{"init_std_o": 0.0, "lr_mult_qkv": 0.7, "decay_fraction": 0.748}
Below are experts of layer 7 (counted from 0) of a mixture-of-experts language model. Rows are named router (the router's row for the expert), down (a neuron's output weights, with its number) and show model dimensions 112-167. Each number is 128 + 32 x the weight over its row's rms, rounded and kept within 0 to 255. Numbers have three digits each.
After each expert's rows: "raises" lists some tokens whose logits its average output raises strongly, later layers aside. This comes from a sample of Wikipedia text that the model never trained on.

# expert 5
router:115147108112135144175135124080111132167141140127147126186080149171158095179169102103182086116162093162132112178181114116145119122118157136142095139071135178168132186130
down0:099122130145104171100134132149082131189195159141099105168164136137118106111124089142177085080140129140084073146174138129166159077136151083116148148096125143156130146130
down1:104124134110089041180140075134147082135140105071084135097082150151133097138170186121130115160087120097123178164118187116102106164141144162182068136157148137183147108151
down2:108103094184101120183070150140140088115100089071129144142135130095126115139105086140172128128143132125063181135146149153142068114093179127098172121169153102177151087127
down3:159141125145114130089122056141108157140111090158168129111122154069125143145170105084144115163109123150122128088158137079139140126106138126130127143144082125115115069176
down4:125101105137093164089166154118147126093122137174142119069101073068106102096176150135101148139052114127137162051088094134123154112136110221121119136163127117128151150137
down5:134127201078088065157124165117136107158158105156168150154129112124148114088124185134167087161131167102185162095142093130139132098123163140167131079176146199115138115123
down6:159119151114145134109056089079172080120127154085160065134172172106135156115141133176133136144102091106121197155152055112081114128090095138200121102136198130121114101136
down7:139142113155138105128140145125099103075137079077130118112174124108126104136100101195091150155169138145144165110059079140151166174079116102178109134095082145158108188163
down8:177077162118161176132120091103107172110151128136113135127127167128158125111146081115107122136176098120169119132113116135166161119138210131135149078078057149130142106137
down9:079147159063122173144111160130074115171114152103096132083120112068116142112119126147140109083076133120154163154152115176123114146171175097077146124096119146118128103109
down10:097113125132108090153067125060155137190151120149155089124129059147151114140069120117131139144111158085163109131131108143067139145118122111134126098077178108154105165130
down11:164134097164132144128147134138091155106041163127164073164170080146131133142167137141105112094088082151134117120126125164156149157142163106116092128166143095112097149125
down12:116117143160156148126121119165119102071117122129211114102123141131122144078117104187073091127130167105158097063093063084103159141123122123061079089113132083056109064157
down13:158020127112088109103137168149054154112129097123162139101113108119109153148153076123133160153119168139131102166117173104134105153114136158087136140195129149176116106095
down14:146159060171177158042140144162114122102184122116153114098136142152145086111145154145086132072138126142199138207138129142140140173130095073137113154126121121142126123156
down15:068152128143087131205133131133123088078161072132116125155083139136117152114081102113132096119167127137157154083156099107119152133108126100127111120124136114124142113170
down16:102071139082107120089129062112133139158113157091101153085185122131133105144126174128139130135140120111107166089129109187054115096152077100110138112151115136120219104137
down17:119132083118156136126111100125106094142115141128118143071120141067207153127127113158135160144186134065127152086111170078115113173049120101133095124086114138095130143108
down18:129126165098140095140164113134127112108098119141093119128117192169169143170084141105123085081088133081147164052154152076128212139080119094114107083156114093119166089179
raises: " ", "s", "-", ","

# expert 6
router:148088112092113156146125125111143181135132137123168147088073134065108063142159123110077134101104076174159108112142049115099115137092159102183101059132120133114123072136
down0:192118181101124124134129103141099079148135163136120133146172143142124133128106082167088113117147163156092100094115144162139077134145097128096088121086151130097096102147
down1:210127125064175054148145134152119115149163089105090095126149167148096103214087122179111121176103198087171083144139134102130174197158128107157131139108168120128149111140
down2:136151104119110096225144127087123089083081146062137129117197098142153167118090099138162104095120128113095151121134157137169165134138123145116132126123092107140114145158
down3:100144149142132085093153055177169187089125170157120077195121121103067132169157076144146138125127090175135171151111101142121174121134055190149070137213158128106124119136
down4:062119162101132136139188098111083151185119126104180094076068167133148145098124143123188151147096083132154168124132110120124132104153124124128092080139111207094162128131
down5:081160148075106088082142193047182082153117139177136106175083119074134128138141107174120133148124111108110088090122191147077125150127096102153141055142179208108159135120
down6:133141179162145175125107112111160137132122181135132098120119099118130099125113144173114120137159133143096147136077075115134126074125127133105100115129112146126114083162
down7:161167082133093094118109174130119080104154121143124095101135087128166140092079108174099139132169138110151151189145100106101135112097148075057137117129184112109133041152
down8:112133110162124180114111064088175126140093141151120133109108105078180146059132082136137127087169112079095097170110160133138134078101117117069135091150122065137080106138
down9:120092155138100117161092195147077095149077079087170183084111082097094133131122110119143127035079129083091157104146112133120134164115146169093126108132153186143133134121
down10:152102142119118045151090125073127119101161131110164089142129121106131175143073202140117122112117180135127119128178143128113167160103138159137117078024153152107108134107
down11:155100088155024152077114060095129145103135185082165134168137159103152168110129101133170086127107077122068133201141088192192128112121134176144143101156120048162119099145
down12:125161096119108188156120107104153136151126123137150151142121124159106089099127123178108098147136111155099072074150040053097135103085149130165070123166174130137131168094
down13:094091122113094201104173147131080108107142152137169110106092115079116132134139143116189170070119213092122111127116156097174105120104113142155168109096121073179157090109
down14:089123114174150125110089096150114144178124126096111180131130112172041071140129089167146117099123079116170092086108125134156083156118091145174127174136082104129117134179
down15:098082096138181164145144171130162085125086179215159201150158108097133157104146187108105111078117060119091172157148176145120123151149170107122168097133117100134117117121
down16:083079126100107114131105140130130044139113112095107124136113159157113148173125175205132082125106155081156151170179095151079080184118118139098149108166139090158184153129
down17:146129110115153110086110138082163094123132114090109126177125111157175115120129123106151084130149139109179142101094192136127086114085125151112112150136073172111164129124
down18:130147166207173150104130084098095126111107140055172119090089087165181169093129166145085085154107124131155152133159128107116086185104090152136133118087151120129173161144
raises: "s", " ", ",", "-", " (", " of"

# expert 1
router:113140139089138090066132111103109115079068140113122071184178116120151167083135125139138097087119147123203191148170138149131225124147093173085145099150136101139170085153
down0:145167230173134160098144153104179081196144165129105113204144106150119133108097091189163139100128163103149078102152143140128169105138170130091115100146134121125182131150
down1:169113080109113139184109106130151114165182068098090119094161140100107152173157083143139117180157172138125154171112176071149138145099154157139131126164146148103138133095
down2:089116095184077133155073101132134102111109145065075173139161135113102144175097149139177113139112119112090116159110141181207077106161111093103132176133187143093153097143
down3:177118143168145142121108091144128115182119150136209157128141136126110106119146129106133149093115155111130169105142154168134170140104078129159118133144084150126126119130
down4:106083102145125159109173142096140161147143164166109155102112107060086145157167114115134146126081034094115151090084151101140137104137172197130121176149089141168134176144
down5:107104145140121100085142131161101096103134133146129142182145092103104085129078140135118118109102165104122167103168145134118128135042149090169123125108161119104070118141
down6:143070185122075160159148104128114168110140177147145143130113137203075097127105127185086156185131120113059132072081096178118113128137133148132105175156083143069123080086
down7:142159137171185064186087106115152110084103097110127124132070141127166088059197128107130187172163114150112169099100114110109129149116199085095144145130151127132175146106
down8:143113122107127113130144098082112117149194104112108065136114114131140151129135099106128112213166155100181106094110116141136070146211109165089129149166102166079097086084
down9:082114138136148133159138189131090165143091153155075154156088151143121116133123107099134135124088078128158121140142106102174144134129193160097074147136097149156149136163
down10:176048110163140104172085113117113121111119182090171149117082118131092164147046156105132100146080169126118087117192134129060132142156093135095107089069119150129105118116
down11:123066041136191138142128122132111120121086193100142136110149126108162129139163117150131103126132107145139117128112135128139080135134109141110134123142177100124100131125
down12:111153093106100170120109127097143083128156151151109148113129065138153132108169119146076075086095134169149113150057110084160152093130169126100089125088141144079136150128
down13:158073135151130140127085128148113151087139124088166119075128116122133103091121087126176092184125181158162081179156127177196184150148131138107204125106154115158088087140
down14:127108127204097155126143103159133054099111182164183140131148113113161080120162124111137107093095089107127124113126071163147106123100149110133093147107155125165134100170
down15:128130104157132094140176115125088139108108105104157143183141100132116158079146177136065129110147064101135131106112105124163143129111182057127143169158143130153099192203
down16:161060126130141152170118092120154105098114156085135181095117160118149069196153158132117126179111103124128116136168107191066106197153115151082162169118117151145213118177
down17:097079140088160170106051115142107133109148190102132150135118140162093134097141132182055138157133164109049151098096149080098096097097139142160126096076144118122174154095
down18:142132190125131092141133120129133136116139134100147114097081177164144114188131126089077136107149134069169191125114130158111145134086129091148104108089179076100195123127
raises: "s", "er", "ed", " ", "t", "i"

# expert 11
router:110135105142137137190189099165147121097113152158097194068116128136088135105135152081095108187140093054119161109162173124105085127071113131114078161188136138127167133116
down0:107087133124129099095091105080092102148140176134109092156100117141130074144100097167114131075170152138094071120159138138140084126112123134150089136159135121136065178094
down1:166144109144107156144129080114172109136163095098136115126168152140091113157087121169147164169143159153131204140112132054124166161169143094141106125138115096127136101128
down2:063159120176148123166143111136128124123143078039118102114111103108070147200096138107128126144137129207142148110152124153133175146085099038125160122171171073120221073103
down3:114154091147070175112206077077152176144115183114202111143117091124129135158210154120186137125071135169093134112084143126129124125123076160108115145137165126092114114108
down4:136136138151137149041129115145141109128116130098151123137132105173156127124114085141054134131184109127094187072128148145186172216144127193110137061090095137169105079121
down5:118143169118153118083127112095130089156164142113163125119115152048128115128116127186146132172146110115170122148129113122080148093086079082171133088096134189143153137112
down6:234171116108120211093079109158120106157089131115128134104170157170105120111140115129111135153139141165121116128138091109118089080130139136113096116079107125133155127134
down7:097129132117167112111130069194125098087143084118142115096115197120137108103106105128107097167144117157123134053111065111168157196123141105118132109112178117156137073186
down8:201127051157152090079126104095112203136071096132153185161163181114141097136095139129080148120125104125138128150109125187123144169228148105108117090130158171113133129198
down9:094176127110109133152091211147081079151094100075097116078062142181124118153122161137131124102148122190150148133094110123122134125148158160111080162148055157141166130147
down10:153146159077129105139095123087117101132143204089150172106144116118150149178083112153091112165130139143104140180171114089171096144118097075093104137070108178149096153095
down11:153080164163102049110169142144110169118084175061107131059120174155160160137168122104168098097159172167135085100120083117130137138146071103155104134163125123153103106121
down12:144203141095142118130108122170161102098142102134101127102108098125086127072137104177108085106103096149121134129110069069173190161130155141185159144120096127129149117096
down13:159029194146139176141121108158077134109104104181131140113130116112140122150112085139189129149125144128166096164173163117178149138170106110170144092075132105106139084078
down14:160132172138149123129096194216062178137126157125137120139120133178107076146089125141174156165082132069122153160130081117117070176146092146156161165187107141161126143138
down15:149122138163162166106137143159067154126090088135079194156074119159115186074140059084081121144172157107130117088088131088180129092102115120155155160082192155097131149141
down16:156063134072159132187142076122132111097146135136139145098142161117136129164141147105119101123134143103091127142159104178066146156152113173093168105125127146181200136153
down17:127123109115140122078153078114116132091147076098126135142153144156106167083123122101160113135175141100154129140058152122073124037065130076186141116096084090113108184204
down18:089164177104160149147170115148181143123114146107134109088116192133104152134074110107095096135141116137153207054168114098104144112088155073203149156108163112103157131154
raises: " ", ",", "-", ":", " |", "."

# expert 3
router:130127072083106155096069117105083130149159111160139090121186124125161107107155098091094114166093110102105072102099132152117120121096133143118120171050144106138149151163
down0:150145122107103153145140138134094130219140184132131116179088108171083126148127168132156117101102181136129097152197136120159147052149087133099116123141138172189101095140
down1:168097114152158095110113065102137073128149105080067118105104140118096096135120126131112149186141171191123120126122200091122167187146124147204087135150107124117176087109
down2:140135111210148075181155087123100105081190083149073130127162075128155112111155104174140118168095121098066194128148097139171093143161113114084089104110117113150154095135
down3:090095156104098116106156133115101179145107183125113126168141123088097174149144142090201098136089125219123170153089146106109185123150080165204107129106134140109072095152
down4:116107105178073128087179101113170084155075167149093106108127090100135132091168133111130139187089065153091155089149125168127129088077162184118146171143121098141131119122
down5:148134115141095024123141161133149098161074152101149140065150113136144153161101161118129138164088167084131154162101160165111137125149098076157153097130158168175112135102
down6:253152121091128157149150112151134147126131176134201164093148128138121149128073128150166148149100091179119137174074116162143107110141076158170115123100097149175117161122
down7:165162068140136143152159117128103087115161130096139160118140132154168069117165143113132126160116092133122141108166116088140147140158120091119137133108154065161129110141
down8:204123128125136166105152038113134131140173155133131116098158070131131141103183098074108114161132167076105121097117162130096145084193167114139196067100156168119205105134
down9:147133113139117117168105189147073111107133181133177168107076152155075158136145126136101137075120063132178151124176149131135122127143144146163152099144086191116201195142
down10:127128126083108143136112123164092094132148102129095129124098165151086160171063152121138103190132148092151108133126138179171108096153116116158141094076115227112141156153
down11:154107069142161128155147075172065171084126095140156153135080145131161144162118106122142126066152120141128115120149067142132125139126109103060091136120156159131122154140
down12:112138102169169155145095141138179144111127124125138200096111147107138184114136092115110161135146130184086081151069125093204153147107209108137115112080119130109161131129
down13:143068163138140144102179130108126175101132141066184096103125162123082130079119136146146114187155158169154110111115147114163109114112109144181110170083095090152151139092
down14:077117109094189176096091156110149106112172170142143214158096164142138109108125097155148134149111117141099120136105121189095088187071190126131149165162198120185132116161
down15:112123118143185174166191138163169145079122207097084203170076118155161137121155101100140132091157148113138142104161143093181119146135145155172114127086179107114094161119
down16:135107146095151121139193132105181139073117141124118192140124135100114101103137157154094141109125114106109108179183084155120122140174129134092171096072134101123158171170
down17:148117086190134109081155050143110100180152108076161138114120081112139155103128104077181161134111120112168100126086173129083157083046172136126150157134112115116141116133
down18:164101115110146102135105139145146061142135135107126108074106204171121117114090127117091151100129092173104194094154158162092127163096104108076128163114175138151148094068
raises: " ", ",", " F", "'"

# expert 10
router:096191106102124130119127127088058121161084083133100166125173209145162148102079135148146187064104115150119018135107167081085097123101118124120128137140135087070123155172
down0:147123110107084113059095136147174053128148075129100105131082171193107092173131100170087107121139160179098130143117095124141132162140198102116114086149165110139097133108
down1:113132184121143149141137055096204115144148130155083158151085108101084098148112102127160089174080108047124139150133140075112149115171155128177072165138177130192133104119
down2:092177113153142164179111129129162111130112164106123143088076121126054137147111135051126141169134104157102112118107125165148153130130126109091171152075148118106064140119
down3:073085101113115126147138134163073106157153157096128171147158190099177177106111124104121110184134140174147095139137164200096128147118031149097093142132094171117149144174
down4:154174154159089140068143151150103095096047155104119125092131150117149183159174120108113158110056104109148113091093103171148121107129148155143099163112153151130098136128
down5:125100134138154087144178123119139093111156164146163171094099157120106111078118135160083127123090151121154138155139092160113129186105148093176098045146189170117116129121
down6:172192148087186183143137086131149184094158163118160151094151157120121147142089137169145139121092061106162179168117089110078153109080109077133079109171184165098117112134
down7:169107116115156130129178134080079062080205144123097137110163131141123063089147119136118185094094104124128101174115081140121093156102199141067157122140093136138161048098
down8:170132143092131081157135199112155181077135135092131129113176134122072161047151131100105105171135138091138133160165125155083119116155151151115104177092124123138136108135
down9:141166129083132146126092117168098140172154107102136178114139144134119130146116115112111067132084133142159162124094150198085137137149206197095125144125107086122154122127
down10:165132141134128097179104112132134176109123155120145138085095076133133171147147154124163119186106135193150096090140085184126120193161088108143101113067140196133143110106
down11:120090083123112109125130150125078102099139109201129133100158116178173149165107142154132106137134159146092093114140131110102086147153091161088068132113148070193141104110
down12:134128203144116162183139134161158139152155086144106202132143164126125131114170128150093104144100099090061096101150163124147167148143162084158100121089114124110167140120
down13:096150107115114135146149094151096120062169099187107151133129109136094103160193128079159145145160150100152128105133168159092184139138062134142190105094145066135143086087
down14:143186110174106154074083120165128132145163099096125150137112114153135100100118118090082146084180101086121104149137117101143119180151149116202137206146138149104100108162
down15:116119095131101110158150088075114088140103135158167168131127151137106098113206054095096088123079093161164096097163146100101138154090152132111108207142161094172111128100
down16:162116088153047154160130108109119101154101106156114118068156117165121088150131081155126159152112108118123169099192129175092167124132052119065162130159170101158166101104
down17:179198076118166155074114092108088069147179079025116145124111095147083132126133137170107101154163115115113123171107168123102075149046162130082117121117097095075093152101
down18:116106119140196084137087143136162102133179131138086079088123110156083109107121096097093074115108158136143156123163040104042135142127134060159117142132168122163163158079
raises: ".", "s", "1", "ed", "2", ","

# expert 15
router:142087123161097141106153118124171131130226072154159106106120090202118117134141111099106175160185094154085131142156117096130149164161130074152094144121089152070112057154
down0:171101157224107082119152071111090134140121176062109121110105104127148170156137122091130134083178179171109117068150104123142150103163149103140077101155114108101098131164
down1:183131158139127108175101105104146122148148081102150062138118093088120130143126152129122075167128182151098149153093184107145107177189118146131115142142062080111160067166
down2:049184140194114112168076098097133098110099105102097118198141154115126120128135120151155130157134125102125115155153139118185121161126126082059134155147165141119157101199
down3:132124150114119112170130103121136180126121093095162089162127109122147141115078102127121143138119110188169123114117178112124198109180087132083112128141149137082097029149
down4:104077081123134146097168122099151168121095159139201124096131105133156121114147117113109150140011049103136130084138087145139135109170127144137144132203142115159192203126
down5:125114137177107095130091154114115093168114118121119168121087116114115149187120175189134123140105089113074160192166168140130133173110131123171107111165130213141093147103
down6:108127195091095119162075132155098145136185152082140124128094202127102097134137132143135103151141145131110108174138139086128124113182072181154111114092199210070116087149
down7:137095122139099136190104117055128075154170117072089213125127156179100131126162141116073196214103138119145145135112157139084139200059134118118133142103157169136124122129
down8:150112105121144114139132155101155182171115118133093166163180135124134124124156081117077081160111126134115125146049169162102144156135058136117066076145078125176117095167
down9:101201130162183133145125178111074058176109120142089118122125165166086100140135104125123137084110114108126126086102120152159099154147092132130108124102116158126188151148
down10:153114162159112063199122081142157114128140108089117111074102146142167165121098188137132119178076105162138148131189140140091144122120138142155105112119114167157079143142
down11:181124078185161121134137142126095179130063097076116185085145141102118097100108112173142122097162159142109125107140121135145135117134131156131116153132118107145086096198
down12:113115135145121137099173113155106222112140105136063126104110086138093169121079148143113105124113179187101101062102073043167161212103166072096097075157092139084154074108
down13:138100133049134168165123126144072162106096129129183136135101129114138142127105141157146150125101112135162103140128135149171094112166112158213140140126108156169086063132
down14:167188160162187123152070133203107125139094089096120149105065151131081135151104095131134113092136115102141091133089134112139117200131141073142116157159104181102142073137
down15:084090120152165112115171154108085102111116136174175170213095154201135160153130072114120174146136104179160140102097160100165102122128122112092220137151130088161108130124
down16:148066131081106133122159139134133091137106125108097171108113170127147095079105153170090097126119140102142078139160113142058099163102036149108143132158143100153219116101
down17:163117180135147127146175200109136173107111147059058141130101122117094183102130114110127174135119110068174090147104169061140088130088120150075115145129161118132123120134
down18:134150111165148107101139146114108107131090119121107092153126167116147124158084155180072180099142150081181164071157117083073174161092106109134125078143139088129146149092
raises: "1", "2", ",", " ", "0"

# expert 4
router:122098151100161123156177144192140162124126151117181134124068149107127169176121090143092170159116206179091154127108071152115105146159104147158132095086169139145136078155
down0:115157155123109099123146077094086117138138152144082129158123068094139107095119141132129108067172123103112054102137162110127099089110121112139143075171107112099117143162
down1:139126125112155127153178076117155143137131109111064118077099128117122122152071090119109116147123121172066173095136174088170088161140143100126132108142150096143067109132
down2:144143098148150094142151162092102124129141166118104103084160086081128162131150144112116093133122108151104147105067087082138168165128142136059123123124133144150197120182
down3:072153104072109115121130071142128113154131113150143066139102102098101167171139124098157087126107174142097158127094139077096183087166089152109105084142159118179120084117
down4:104152113140136109150097080128104107120113124126135140164136146052091121121121099168134090067092141100176152123106121141136181089150158190094098133172118172172170104122
down5:144171183153095094112127161106104117215150113205094112189150127092117135127094153152129183161081135146118141095110124097100102134107112075140137078152152192071123131104
down6:122129155136181166091112135167136171083182197139161135112168186166113127116090128147118125138134071138126132105103104113097090092107111050143128079078116152102120080152
down7:120157173121136098164080134120095109106099075107144140114157174180179075156127128148096099153145132130164099106137127132139110107141122134097152083135124121144191078163
down8:071096194119104126114124133061088148135085129149202129161100151099197158124134096135116125134179119157173126151129112139179134122129148119135162117188037155128165101206
down9:132166148119168146160108219130094137160079156106123136147132141120122150138087125153132107168093138153131157140103123146139141102161120140133144129100099139092150153122
down10:185140108063126141150121179106165137141148121103139193139131107144121145167086140055121129163088120143055089136170148202152177111144144075146126065136110117117079101080
down11:169056086106078077110087098053094101134142165130126122040104117136169156141134105138120126126149190129089082135075181082137154090145189135126114109176122147146136111166
down12:084112109109160168100123100173109159131119135100103103147137125111110097135143130163111123104110154185071099105138082085154131125161165145188127096177098135120167090126
down13:126092153166111132161140141114074073092128087066087142133123132131171191148136106127095187126103125135108113082098161107197172145099125109122133121146163108107111038131
down14:085113106167150105099059144128134086105138130161135134123137122157145078166092139148173112172156137134166122121081119129088169173163136115190123123102107154170149093183
down15:084107095139146182109140142156085134126089152109124104150110174150112204156160142166068157079090137105125177132106116175098160073119101169160160114123175126110176138097
down16:175126181124151138146117148091125146171164132088148125099145139077144094138098177136119123134117152078060124089156128155080143175170101140066123197105115131150181102172
down17:125083163153107097136142109109110092136178125087157144088104147106082123119156081133148131119137122116129133111059147108130144068106158179079193141133129117097120119119
down18:125137155162103075142164106148189124150097148115128095087084214139134141179104162107076156121091132133177192140134155093103158114125127119155090152139124087112134053165
raises: " |", " ", ","

# expert 13
router:164080150130155166099103135164144121124108122125149131073136121077110121100188034110062146142102167093129125140074150127111105120129186132115131135094181095081135119133
down0:122099202059136178109104127127052086219145142105140079152090202131142120173142143097185149103190126096098074126123146098113116117127123094132083122139193169166136137137
down1:177120134128075113147097084154136106146181114085079092111106048101073145132162064127132140212113134145130165178144156093090125156160107121136131096105118082132182110080
down2:111179131171127093126140067154097163101136149075110156142131103104123138176127090156167109133152123127135141158151093104159103144177150099130170170174128062159099087135
down3:096152117124129206127149098068133132093091093136110110122185151151115132167153115105139145116076112179078084140110139100099155065108129151129121152130100132079087084117
down4:150135031155063124134159155086108160145085138161143077107100134111122123123138152145185159139082170111155135112088083145155091096143188189111117152131055143178167165087
down5:155120107137142040167130108109157122173136123150151138157155099122110095114168117190146115135152103133073169167186131146154104091126060064082140102159235127094075098112
down6:151156162103173133139149127178133156068144184127117164158085066150110154170162123154112171093071133159126172101083069107162171131151100120140106117152102138159125102102
down7:138159118116179086097137117054060078088072141134115158104127153192124071064179103160108143132156105109110120137108134147139135200127144091117096095110153132155197096160
down8:158066095101104156102135150058161125217119173086087156146158121033157075084120061119147072148165146090116137139175134146136172164164155159046167044063128152166181109142
down9:158172142104174159142140158142092118178137166153158083084105126131154119176056115106099115152128134084124104122118122160129127142087135153117127111081144156174161129084
down10:151080155142128099124125092112084156171167167072122129112052113205138150168133147096178148221122151146131102137103141112126081145168137141144117076104142191168099160089
down11:163061090171108172114109102116094161128134121124121117150183143173136109137139135178158102111132136194096128108099140115080169143145138182113093150163130073095113178140
down12:103152119109144130085129059134155089107107134161093132087125146110147097072163072142126094117127119185133124201148069097126126127110189116134131090129180108126214129147
down13:145073121103157108151170103188073091122111130148155115082190120148107180125138099150112144142163171144164065085142135165183133108142137110128149171118178117125104135146
down14:138167081122181130116076172135112114139161144143073156092153117146108117140141118123146108135085083126152093179116102130129100208166163107155104162202146149173115101172
down15:104109125143155088145171103137058137177076142172099161163137182138074185119075127162070100109103131095143121129114102120177130050126147109167170158135138079159166134095
down16:121099092137107129097153161112127146149145121133158159165144135117118133124137166151085105179056148121104140110221094164037138193104088129079192094117082133121220144178
down17:165139085081127156136105158038128099143152101096106156144076088111159162049184118136145169173154160138142132168114199042152122145086080136088134131144105106154132180109
down18:080191166141116148095133114156101131145107186136137089074105211130102132175113173118074089103148092135145186091160150129118176111124104094147087111102155106128145076140
raises: "er", ",", ".", "e", "s", "es"

# expert 0
router:174060091147115176158136109167112130112181130150154178135158115137105132125152127114095124172112160150170109128071197110098103154103124121151153109113110116098129134012
down0:119162133169081061083145133097058076186192181119134141179107109114129142139165089193135113101169141126089101164143156092197111147147066168126097120148134132184096166103
down1:178176062071124133115093063113153097077196088135050087128101097067060152199107088133133094146075099171092146107064144102144090140106147132140090142132120109138136078083
down2:126165148118128055118129118125116131145121094088099122172116169141121116184164123149149134139146104121170157170164130175180038179099122071075153139146129145158080063202
down3:099108079181133153115152071105162170088125167088193120110119162124109197113110067119109197113083117148097135121071174090159129149110093149123156178130142102132092135123
down4:168187111110070098078138124107125125121039146112180080165170126094155119094143114150126134132090127042107088106122127149100162103132132195145123156119134134163150114087
down5:189128141162108103130133113122150109143135100074133137145098151170073122134139149199133126107120091109162187149109111123106120182116055096089091115175185192150161161101
down6:139121152113151152153174125095127171125093152154127196135092085126114079099088089121112167171145151107080165136089121097114130132164109192155141154100141129090167091177
down7:160103160176178143151146161115070084074148127076067130155087179139124111109143124064091154128117085102131106095115107109154127117152189084141097135140117137107162103157
down8:216109144198077151137109083143186151158156110126152175144133086121170129063130121113128125102195151109130132120140145087115161169163139122090114120074088123098165111136
down9:057170104077165153182084134132137161152052123133089161138109105116153109146094172164112048106120088155153135094151109161125158174170122161109170100119104130124163165119
down10:109096126104165105164089210118127107162103139101099129087105122105102139086127173187157104141132223142136143155189086196110142118208090098114067088112084159182129126130
down11:135098079130180134139135060089161120085121111146114128144097137112135105156106104113172115106131201185165114136113107132168147112106151192154123103167115087184151104095
down12:117184163153147144125102123161125097108144142147064114125081108141089158146123114149095077067169153082090151178104078091196128163060149111148111133114116124170169105125
down13:141066134118086117143086113130103126041148181075175051190174156179135077136170118144111112129108159142180094118096098139131137126102071100141149112104121108184139094120
down14:117138109148131118124113109146137106144109115137116118118090145151106094125185113163122109127128129116118104101100096124069126149088135129178100183198097149150111186170
down15:077082126109140081152151114131114172119078119141113187145154120174116165109158196057066170113090130117129121141147091106142142080131161115152142174134169073122161103119
down16:101099165092110123159121127130123104159144088120111138120110173179177114107119131084083161098107125104150117169220133164060146122083114144067175141137141131147138120162
down17:144118066142158176122199142081075159094138073052105118090131134154125117142177068143117168139103125083110078139160134108094088151074149085166124149124099126169136129134
down18:134167172063163144131168117200159129163123155121100121134064166164135113192103142134125134123164072091168200128133157131044118117103094088173131099146204156158136111139
raises: "=", "-", ","

# expert 7
router:161151161131144068109097129145155131110117122123127153131067083194098195137150203186204126161191107155156158162112151132077127104131126148175155132179109135135131153121
down0:133106170175139115126083146132110089165164160082110120123129097075119145144144102123139088078153142112136117110163153179107085134150147137101087085080128137128163208121
down1:135112164139150150177165087120151063130152061121131138104083153152125157162196131156159094117163151104092137163152139051141117167135069071186118098186110176145151120127
down2:090164096179126111132090135196109102137112093136094159099187186111099114163137099160172141159169092104138163138145122139153102114094122095102110176125149116092127050193
down3:064109092106132145122079143153153115134140205061153141115146132121128128105155124061078122127088136128118123123108143057121176078229109127138114186164076143108087102155
down4:096106109114097161105149107030135150089139151179127125104122164109187145166162136103122128134086119101107162087063113175119119106135146156105134172138100159147193195149
down5:111094147170104080099142077076144080106213070127179106133095115148136097103120207184164164205152128155147173165212121140124091135114109085120178066188179172094108091063
down6:205159080103124162168172167074108080171158160113105080102113177176084138099113100102113155119165140120074186190142087173142103105125147135065057120148089135141127183123
down7:133143097198196086123117125158091086089148167096176172124139165127137089111142103182147207154151113131115126094128065095076156146093198133117096124091127113154121120117
down8:091099142118090151173125124094142162100134101056121147112092132117160116075152091092075096054153122103088124089128153105132140086166137143119195088078138118130070090127
down9:092192157141190124156103182139108146148127118115080209136105171165119142189143077155144080155124138106155174095159125151104128173153157085075109140130105129172159171121
down10:180103188094080060158104162122130209144129133112176079136085091109127143090061125122132154166119125148132100124171103127086128096138105098190107096121119109168093197135
down11:158144153141082141113146062136081140124140102061102109170178116170142124122052148135126183114114197170105113094101131064127129101107118170108138110134121064147111152179
down12:131163138114092109165108135150157096101180087116135113135123072121085117157173100136139108115136151115067128099115106091149148132133148172095074129152151076057151115064
down13:127124173145074110155145146144103212105114115115159101088103109168150170102136112110175139166093180180199111095107145193185108118063145166130161086204149147056129141145
down14:118098093163156162116093155153119149084092138134108119066118124162136120138116146140123077151103121162151181096151055061113099150165154139162132150124188187148161118142
down15:066115117148168075180140079145092123106132103143158162112120091135137158127131132118102138140176137156129127116099142074150143076065111113174153174109150120210159142116
down16:178115075121122130186108154101179126132113138126174204119125182129141091144127150122075094156099077131126178121168110147056152099133094101044187114199114122086172144139
down17:164148141083137124105140067121174150139117157064115137087113196123163163131146127077183077157117124138190130154101142186062178119126113097118147116153151118075140114144
down18:091125157215170122138169100167179157136107135115132121111165110126128162149089130155093178134139071145129151181148121097076123149099110109179160148115217110115182098129
raises: "s", " ", "-", ".", ",", " |"